{
  "balance_loss": 0.000691,
  "init_std_down": 0.00698,
  "beta1": 0.95,
  "dataset": "wikipedia_en"
}
Below are experts of layer 6 (counted from 0) of a mixture-of-experts language model. Rows are named router (the router's row for the expert), up (a neuron's input weights, with its number), down (a neuron's output weights, with its number) and show model dimensions 192-255. Each number is 128 + 24 x the weight over its row's rms, rounded and kept within 0 to 255. Numbers have three digits each.
Before each expert's rows: "raises" lists some tokens whose logits its average output raises strongly, later layers aside. This comes from a sample of Wikipedia text that the model never trained on.

# expert 128
raises: "5", "0", "8", "1", "4", "7"
router:120129154100152165152098123157121157110123118121109108121161183126099140131154136094122138186145096112160151172142094116172125091193100127114117112086102100150154085120140111101135138088125098
up0:186122131107139131129102157137118141127119123142117125130115140109153121164152123122146102158139130136156125153110126122121131157113131143119126141117057126112114104124144156114169112128136103
down0:102123085168151129116123103117121131115148118089101123133133158150137147135137115134103093121094096154120133051122153082066136164155112106138063138175134120114156104126189119096107130132104138
up1:123144095137128177138117058149127163105138162114130127121143174174140158117155130116088181105128106147155125119102104146144156138152163118129106121177138092074096127115149115141129099143119136
down1:133120124102142126128108178123114178149201125131147133172106110098099120122129177143152109121177131099140104142141100089102117128091138149144120165111154128103123104122136143138116082122123125

# expert 25
raises: "ubl", "19", "20"
router:104113150191110122125123109153129124150121090101134099107138193134080117116128095128120111168127131098087132148126151156137124145156146114154113136107136096125124127108133081115100111095104117
up0:155135111124130111137115114101136140101133110115116124113104107143110128130125168185160072089165114162152111123152101173115124135078132097105150118079117096135131088133156160121089143149078120
down0:149176131124127196107131080095169135144103145182131119155134114111158146113138121146147078154125111139110137117131132134141136113110132133130144174099167115148136141151129098098142123101096155
up1:127153103140156188120154135130118111155155115161126169127116107132109153117110133142091144102109136085128135124160115130125133091125124144182138158118138122106106136107131144135123120107119066
down1:119106143127129144055099160175159108148121122109158151123111143118127084128167133139124121106122096127124161111117113145166093165129155139145142140114131113095100108116122121119113127129126114

# expert 54
raises: "'", " in", "-in", "s", "-"
router:122115160121155110118127117130086108124154065166105117189161109110156094150108177112126138117165112117130139126116092097148150088144137098121132142136122130153138147055120125130111083079147096
up0:166114107121140154130095123126125150120098114128134139198133119096118105124129154134103150100058132140125184142108125154141148105092170134117118155117164103136140088125142151108130123098175110
down0:103126107115095116116179087108108146142093126103197121127107122141096138129109125113135113102128110150123137099136158185129155100113139131119120127208168124123097101127148133145131134122101142
up1:136090129130122134116070143115155159105120102162143086129137080095166098143139125062105120129121161108131109122107109111100128107163127115106153146136134116148142168123138134080180111094145148
down1:118141121152107110163149136119148143153143101091091114169107125114178129167108088127119139145124157151143138107143148122106124139168122138161095137105103126182186143093117117107153104118157127

# expert 124
raises: "20", " -", "19", "40"
router:134117115099124078106104088124156165148088134150128104115137172107108091094124133149081099145146122109129123141113127137108115143171131138136138142140133088138139141105142115091099161131099105
up3:143101136180141052150113141114121126141147126133142186170121124152104127150092168136149133148144120151164139100152115140108119126136101109163124156123137080128108127154132131122121110127122121
down3:137097165131103132130133094147130122115118158124124135092121106115150121096184119102131137121175133105116084133164149144151177144151133134109114160097131153136135140156112137087114142081114099
up4:134153102152125151150148119105136142101125108162099086092144150170121117129132125102099155090110136118120163143118114104091111141116132116119084148146124141150144116113144112144139132114188114
down4:124094130143107121121111135115140104142115146109190133066125170127164067084134136100104088097069150121154157139128146127104122112149130135130137131133156100074134149145148145142130130121105106

# expert 7
raises: ",", " ", " and", "'", " first", " ("
router:137098110122168108129137117135101109127147131183091135114154117103117108054090161122112128155119077109129144150079127142158147145123143129117117138102156126144099084093103138116112097107128108
up0:129109129088097087142148080166119131140127167158122128124157139084099120134104152115131090127099111120084163110107150109140170096103138138129154135143054126147124120148131112139113094107109137
down0:138117127117131121157155114149073129115130116179133112142108101140146131173099111118140138148085161122128144152167131097119121116118126181105152152128125100140125129123122119113109098100082103
up1:122126115065128202122136125119145130118158115112076118134130123125149114069094138086124124180124133145158137128103142155160110129117149115143109088151105084154130064119147125148120135099116136
down1:145130161112125123101143123113093110095118096094175122118145161125120152150102145133109129085131138150094158094151127122116137115174124120111126133129137236105155169098137142153140119148120138

# expert 131
raises: ";\n", "20", "ie", "19", "3", "24"
router:117134118149099111105079102124150092146114102129125118108131155117134099132132117163163109121088150124095149122120127148125152148187139136129131127117123079126157151111164110125125117096149094
up3:136103124093112118111078152199098122119106120110172138146123133062153145141134137141104137135111141126148107130100159085121134144117130119121146135085115125127126112113111136061096154127095162
down3:144175117105103124144204113128146130130126126141107142149129153143117157167074119124091166104149124143188120104139114131145099171152092106157132127115133122215132106133112120154121111101134122
up4:121108138114108118138151111115127121158109152100066116114141084148137150134092110112152083152073147162087152139135142138156168096132121117107115123118094118140131134112142156106126130097150101
down4:095146149118157137156104152139153080124131117070136107162121116123134085154139120145139143125115164141137158111122120118157072147115140165113133148111100143099149131142129092152192121155141157

# expert 26
raises: "st", "with", "19", "20", "if", "Rep"
router:150150120156125122110099107130157142114116104157129108110111127088116091118129075161124128147148138108106113177080068084157125100141127092142143143115153085157160162125144121103108155116112117
up3:123113139112103087122111178109094156114146126176145105144111145051144082096102101088132131135142123153132117123123124131178121123158119106109158148116152115130109153117112137110133175104135067
down3:121134096166134096121132131120133120149145169056119139145143191147092136121098196131145124156091127153167094123123098140163130116176103142104163103128148114139152176140113132145181149153126113
up4:120109120136124111148114119106136142120152124139153121143133123145132156127119090141121140176133103110126125169112131118113121152147116147109125149121100123105148147107085111093153131162133146
down4:092154087155132138166160125157130160103135078145123133137118138113113149131154128147135131167065141132149152139100163168124144126110151133106091116152115133100148152144119152119158155123139136

# expert 41
raises: "c", " D", "ma", "olk", "ard"
router:115107143109106112128132127132092169145092134162091142115154136120097124113165117137118124152140115120091121140083131107120130134114140120117117137124115156138132122123101122127123132152123137
up3:077087173121106119092120117130111133124101148125103150151129107160104142112113131113140153115131113145133108128146151157143147085100114124099119111126098112173103131122176099137125138089106152
down3:092132110144140140140140136124142112130151113135143151094078130107128141140101133146127164126142137097142118142139137123106154139134076116120158117142090176122128145139146201093137128140135132
up4:122131135142122124139171137129123167094136139165112138108157119133122108145095147123102107142122142114156135112103129124145117174147118114138108133121171133116089148179150184136084143138116125
down4:169083076112166114110120102099115128127170114115156130127136161126098118078124143091128079101137114113129105136165143149124122164174164132145137125082118138099153146168133160143109122150148138